config.toml
num_hidden_layers = 11
hidden_size = 192
n_experts = 80
experts_per_token = 4
d_expert = 64
d_shared_expert = 0
hidden_act = "swiglu"
moe_layers = [0, 1, 2, 3, 4, 5, 6, 7, 8, 9, 10]
router_score = "softmax"
normalize_top_k = true
routed_scale = 2.5
balance_loss = 0.00794
balance_bias = false
init_std_router = 0.00724
lr_router = 0.00111
vocab_size = 2048
norm = "rmsnorm"
norm_eps = 1e-05
tie_word_embeddings = false
optimizer = "adamw"
learning_rate = 0.00191
beta1 = 0.9
beta2 = 0.98
max_grad_norm = 0.5
batch_tokens = 65536
max_seq_len = 512
train_tokens = 457800000
max_steps = 6986
dataset = "wikipedia_en"
Below are experts of layer 4 (counted from 0) of a mixture-of-experts language model. Rows are named router (the router's row for the expert) and show model dimensions 0-191. Each number is 128 + 24 x the weight over its row's rms, rounded and kept within 0 to 255.
Before each expert's rows: "gets" lists some tokens that make up at least twice as much of what it gets as of all text. This comes from a sample of Wikipedia text that the model never trained on. Tokens count by the router's weight.

# expert 36
gets: " |", "|", ";", "n", "ar", "ig"
router [153 112 125 133 116 158 130 103 110 150 105 124 106 126 150 166 138 160 153 119 111 101 154 147  83  95 165 149  96 117 116 119  92 116 106 116 146  83 116  83 108 117  91 121 132  94 147 140 114 145 157 105 124  93  76 133 150 107 149 160 123 125 136  80 167 153 144 159 110 126 144 161 117 121  94 139 133 105 150 108 148 143 131 138 103 160 142 105 128 170  87 167 114 153 159 130 123 143  69 143 128 147 128 160 106  92 142 151 141 155 122 109  87 131 134 140 125 128 140 120 101 112 113 102 122 178 157 114 108 151  99 100 161 141 101 129 123 146 123 126 105  88 181 105  98 127 145 112 161 154 137 131  79 114 145 183 123 128 133 146 133  72 128 107 114  83  78 148 142 132 158  93 115 113  98 107 106 137 125 118 157 127 129 116 154 154 117 106 158 108  94 144]

# expert 16
gets: " |", "|", "-", ";", ":", "---|---|---|---|"
router [127 131 133  89 138 121 146 114 139 128 174 130 157 124  85 136  83 155 140 146  97 133  77  72 138 125 136 138 117 123 137 138 109  77 114 133 159 166 147 131 124 136  95 138 112  97 116 143 112 119 123 125 134 106 104 118 155  84 161 129 168 127 144 110  83 147 122 151 115 140 127 127  86 161 126 101 107 104 165 120 167 132 180  98 106 155  98  74 148 106 128  96 109 100 181 148 132 159 148 118 147 106 122 127 122 121  80 145  91 129 164  85 118 148 131 108 107 132 176 113  95 154 171 155 155 132 139  94 122 138 103 138 150 133 109 141 127 143 113 149 135 125 111 123 115 100 116 105 163  98 103  87 124 101 160 103 106  91 130 175 136 136 120  79 127 125 145 139 103 112  90  94 108 124 122 180 137 125 149 109 151 150 109 112 127 168  97 117 122 133 115 107]

# expert 49
gets: ".", "\"", ")", " was", " is", " ("
router [159 107 152 150 165 123  98  91 112 151 150 132 136 147 123 148 125 135 103 152 160  99 119 164 145 143 121 136 137 129 119 148 131 106 114 135 153 144  96 127 109 133 144 118 135 109 137 188 155  71 156 163 132 138 160  88 132 118 131 102 113 109 164 116 113 147  99 145 160 142 140 145  98 134 127 110 122 103 150  84 152 120 121 112 163 126 146 106 120 127 139  80 137 155 139 150  91 109 108 122 119 122 112 146 117 141 127 119 129 125 118 136 171 139  94 116 132 126 126 146 144 128  84 135 159 128 118 151 145 115 152 165 141 176 123 144 156 138 128  82 158 124 158 127  91  66 117 114  99 118 105 180 158 105 157 155 138  83  86  92  79 100  47 156 164 166 127 137 125 139 115  98 134 102  63 108 138 126 159 142 127  94 106 131 115 133 134 115 118 138 154 118]

# expert 31
gets: " and", ".", " was", " is", " he", ")"
router [134 124 108 121 170 107 107 162 143 134  99 145  88 172 139 147 141 159 175 119 122 105 157 136 173 101 167 104 129  81  88 150  99 155 146 180 127  92  71 130 154 152 122 137  74 140 110 163  98  96 140 103 121 134 103 137 160 148 141 143 116 148 125 162 184 129 105 118 119  90 111 153  96  85  88 120 165 110  93 122 138 138 147 107 134 132 170 118 100  97 127 123 146 128 108 121 148 140 119  80 119 136 120 109 126 144 118 140 100 111 115  97 126 152 176 109 147 133 119 138 131 155  89 121 100 155 151  89 143 123 131 119 133 128 131 124 133 130 123  78 118 101 135 133 114 115 117 116 119 136 181 155 141 141 128 101 124 141 201 115 140 123 141 112 132 142 115 111 118 155 120 128 126 122 127 172 169 132 135 124 158 171 113 106 143 143 153  77 142 158 129 102]

# expert 52
gets: " and", "ch", ",", "lo", "land", "ist"
router [108  84 182 121 132 125 146 113 105 106 172 138 161 125 150 162 149 141 116 121  98 121 157  96 102  85 142 149 130 109 140  91 107 153 174 111  87 106 162 101 126 126  80  71 133  83 147 117 116 119 190 122 112 124 104  85 114 151 144 163 117 130 142 108 154 100 140 108 140  94 158 134 123  83 139 108 156  85 126 111 157 146 132 147  95 118 121 117 113 126 117 107 148 143  99 138 145 142  99 114 123  88 140 100 140  69 113 126 110 113 123 125  64  83 102 153 137 124 128 159 130 125 110 111 110 139 136 129 163 149  82 152 128 157 129 121 128 107 111 138 154  96 121 121 104 168 119 143 120 146 105 148 131 161 152 157 129 137 145 100 151 100 103  90 129 105 100 105 124 139 136  99 112 128  86 146 133 136 118 137 105 120 141 150 116 125  72 137 147 115 133  75]

# expert 20
gets: " 19", " in", " 18", " A", " (19", " P"
router [156 139 155 107 120 169  71  96 118 158 140 104 119  93 138 146 112 118 118 171 138 140 147 147 111  94 124 158 148 117 107 149 162 153 169 160 145  81 113 135 145 142 184  74 112 108 167 145 130 127 114 115  92 167 147 119 125 128 117 123 127 131 116 116  84 145 138 104  93 126 132 109 113 137 145 126 160 147 151 130 163 115 128 105 118  78 132  75 121 115 134 108 129 154 145  94 119 156 146 106 138 101 115 111 141 144 145 140 133 135 114 160 131 102 128 137 157 129 123 147 155 120 104  69 149 129 134 117 161 122 142 146  98 166 115 114 141 125 148 113 120 169 130 162 125  90  92 152 107 105 100 149 104 182 129 184 141  96 140 165  84 138 141 139 137 152 117 110 142 109 100 148 112  99 131 100 139 125 159 112 112 105 128 111 135 155  92  77 131 116 167  72]

# expert 3
gets: " by", "ly", "y", "er", "r", "le"
router [150 139 141 141  68 105 149 134 113 139 120  82 114 185 102 124 101  95 138 135 111  91 121 121 112 121 110  97 152 139 154 121 128 148 132 103 136 156 141 122 143 130 127 151 140 126 115 136 133 162 110 124 159 115 126  97 117 175 136 111 126  75 138 138  93  92 106 120 122  98 147 132 194 100 159 161 123 120 116 111 118 124 121 123 118 120 128 134 100 167 158 125 121 104 157 143 159 106 113 149 127 127 108 146  99 107 122  98 118 128 131 134 126 103 138  69 134 113  78  95 121  92 136 116 115 128 153 139  91 156 139 116 137  83 104 116 103 149 128 128  85 125 118 122 168 142 152 108 160 135 110 147 119 173 123 168 128 186 151 104 118 175 137 116 112  98 115 127 115 119 194 140 104 162 154 121  94 104 193 139 111 158  81 112 116 119 138 127 117 130  85 171]

# expert 37
gets: "e", "o", "le", "ri", "er", "y"
router [120  94 103 165 126 132 169 155 116 114 125 159 123 116 157 115 103 101 131  95 111 114 123 149 102 171 116 121 135 123  87 126 151 113 163 160  90 130 157 131 125  99 120 158 153 135 117  76 121 105 107 132 143 144 153 150 130  92 128 127 122 185 105 108  85 109 129 162 136 148 133 130 138 118 110 111 120 173 134  95 151 146 100 114 125 139 119 144 147 138  86 171 131 107 135 130 141 145 133 153  94 136 130 166 146 157 163 139 136 108 118 150 158 149  87 159  91  91 102 112 124 107 106 160 102 136 110 148 106 116 101 121 113 136 110 125  98 124  98 146 167  60 122 119 131 147  77 183 108 133 167 146  96 140 134 128 121 154  90 134 171 118 139 141 111 118 148 151 155 100  99 162  90 117 137 151 117 131  88 142 122 140 128 117 127 112 111 212 141 107 140 154]

# expert 15
gets: "s", "la", "or", "an", "in", "ra"
router [110 106  75 147 125 169 163 147 108  95 138 164 125 108 151  60 124 141 148  91 106 138  92 127 131 127  92 116 130 143 132 134 125 103 156 157 116 125 155 124 137  82 129 110 106 127 101  58 116 127 140 132 149 132 121 158 127  96  87 130 147 186 119 117 133 112 183 148 130 112 106  98 140 124  81 110 115 117 154 130 145 110 135 148 115 130 128 137 127  93 146 144 118 142 145 128 116 166  90 175 115 101 152 134 132 115 111 113 120 114 117 125 125 132  83 164  74 126 102 156 114 129 115 152 104 119  59 131 143 110  70 119 107 159 137 109 136 124 123 106 188 121 134  74 138 144 107 161 122 124 145 118 105 132  80 181 110 148 112 172 136 134 147 132 145 100 120 105 124 133  88 119 140 108 127 154 137 136 140 157 110 111 157  98 128  95 105 146 134 114 122 138]

# expert 57
gets: "ia", "a", "A", "an", "land", "k"
router [108 110  94  96 128 132  76 148 117 154 127 161  95 109 132 111 108 166 112 117 132 117 139 157 111  97 136 115 122  96 105 131 139 136 122 125  91 119 128 142 103 117 132  97 106 126 130 150 109 112 122 133  78 203 161 131 100 105 120 124  98 119 167  95 102 211 124 108 126 142 135 106  94 130  94  95 160 112 151 137 142 126 111 103 108 113 142 110 125 132 103 162 143 116 141 140 115 121 135 138 149 104 143 135  94 172 150 120 149 162 113 150 142 142 131 146 100  94  99 143 122 145 113 121 116 101 121 151 163 126 107 129  80 173 126 111 130  67 149 155 116 110 133  88 121 113 115 138 119 152 144 171  83  90 132 181 132 127 120 110 130 109 144 171 111 160 158 153 147 148 100 163 130 123 134 136 113 132  68 124 121 127 183  96 152 125  98 107  97 116 145 141]

# expert 75
gets: " 19", " 18", "20", " 17", " co", " se"
router [144  77 159  81 133 129  95 136 133 108 128  89 104 118 137 111 153 117 117 153 114 105 151 148 144 166 139 126 116  88 141 135 143 137  68 138  75 158 153 124  91 140 119 147 154 135 143 153 126 152 126 107 115 125 110 125 110  96 128 126 122 114 110 173 162 104 149 138 151 143 192 114 119 125 106 136 104 135 142 154  74 136 133  86 130 152 107 139 100  88 116  93 148 164 147 132 135 159  98 107 115 123 137 139 122 100 133 142 106 167 166 145 113 118 151 176 123  94 146 132 119 107 117 148 145 152 157 157 149 142 117 183 145 114 117 146 151 128 178 125 125 147 139 130 122 105 135 155 133 139  88 129 191 116 150 137 138 117  71 127 159 134 125 159 148 132 132 162 169 149 113 107 197 147 123 109 119 119 134  93 141 140 128 132  91 113 166 109 130  93 159 154]

# expert 56
gets: " ", " p", "E", " E", " P", " f"
router [155 130  94 146 149 128 136 166 146  83 169 132 120 106 146  68 176  97 149 125 123 139 111 141 101 116 140 149 123 109 144 138 117 137 111 131 105 120 103  84 157 135 132 164 175 112  94  95 117 157 146  86 115 116 107 169 135 133 101 139 121 159 129 161 161  89 142 146 157  80 144 134 116 132 170  72 148 151 116 166 104 134 151 101 114 163 118 163 128 138 141 129 140 166  92  91 128 149 128 122 133 149 151 140 136 153 161 114  91  74 139 144 137 148 150 141 129 139 124 140 156 127 119 131 151 125 112 117 141 145 146 124 131 142 132 108 168 171  89 103 137 147 140 118 126 139 154 123 138 144 152  79 170 109 110  94 173 145 165 117 132 150 148 124 120 123 128 102 141 142 161 134 106 143  91 145 154 132 148 125 164 124  95 101 118  53 141  89 112  97 136 139]

# expert 5
gets: "al", "b", "l", "g", "ra", "ad"
router [105 104 120 142 159 132 118 119  94 138 138 104 157 100 129 118  66 108 141  94 128 164 125 149 162 145 114 115 137 168 137 137 142 124 158 108 113 124 166 119 125 109 162 111 134 122 164 119 125 117 141 132 125 167 149 175 128 115 143 135 126 134  97 111 111  98 175 125 110 110  95  93 117 142 149 129 141 123 165 107 134 121 111 115 154 153 141 153  98 101 125 132 151 137 107  78 116 109 103 137 119 130 153 173 132 153  85  81 111 125 116 168 105 126  85 160 161  96 105 122  95  87 122 179 122 150  85 136 150 109 133 138 152 183 136 100 126 137 112 111 124 167  73 132 138 105 138 125 127  95  95 162 121  71  88 158 106 128 107 143 103 143 138 126 161 164 147 151 130 182 112  87 154 131 116 131 146 143 148 164 120 126 139 121 141 100 157 117  95  98 144  98]

# expert 73
gets: ".", "-", "re", "d", " (", "il"
router [134 142 169 154 135 131 110  97  73 149 124  92 157  93  76 126 135 126 104 160 168 122 109 178 162 138 129 137 134 110 143 131 178 121 141 126 178 157  92 135 115  94 145 108 133 163 130 152 110 142 137 126 152 133 131  78  95 155 139 159  87  88 143 116  85 149 116 152 149 179 133  94 178 102 141 108 147 154 116 171 162 123 101 116 162 143 116 151 158 111 113 101 143 139 112 116 120 159 123 152 111 124 149 106 142 139 165 127 124 155  95 175 128 161 103 134 161 134 100 140 133 129 136 133 172 162 100 149  80 145 167 150 128 148 130 143 120 135 132 102 186 161 153 149 130 107 149 134 140 137  85 160 136 118 145 149 128 112 111 107 113 104 124 141 120 168 122 121 123 105 125 115 134  92 148 101 105 137 154 149 112 114  91 119 146 152  97 124 141 110 131 103]

# expert 28
gets: " to", " by", " in", "ing", " that", " with"
router [121 121 141 131 105 116 170 138 100 115  98  92 142 165  77 112 107 102 163 152  73 128 129 107 119 150 127 156 147 190 156 117 148 135 126  99 145 132 125 105 119 165 109 114 129 122 123  98 116 129 130 149 113 116 118  88  89 155 131 107 148  88 143 117 102 112 100 121 137 125 135 147 147  96 123 178 110  84 115 100 126 107 125 156 120 109 147 122 110 146 165 110 112 106 174 150 157 133 116 151 139 105 104 142 115  82 110 142 124 132  92 139 104 116 135 122 124 169 100  93 138 133 128 108 123 114 155 128  78 166 128  96 165 101 116 112 148 153 166 109  88  94 117 160 144 163 165 123 134 108 125 183 126 190 113 135  84 156 134 131  92 134 137  96 136  77 102 167  96 129 143 115 158 150 155 143 130 152 155 101 150 147 120 147 130 128 128 104 157 155 119 135]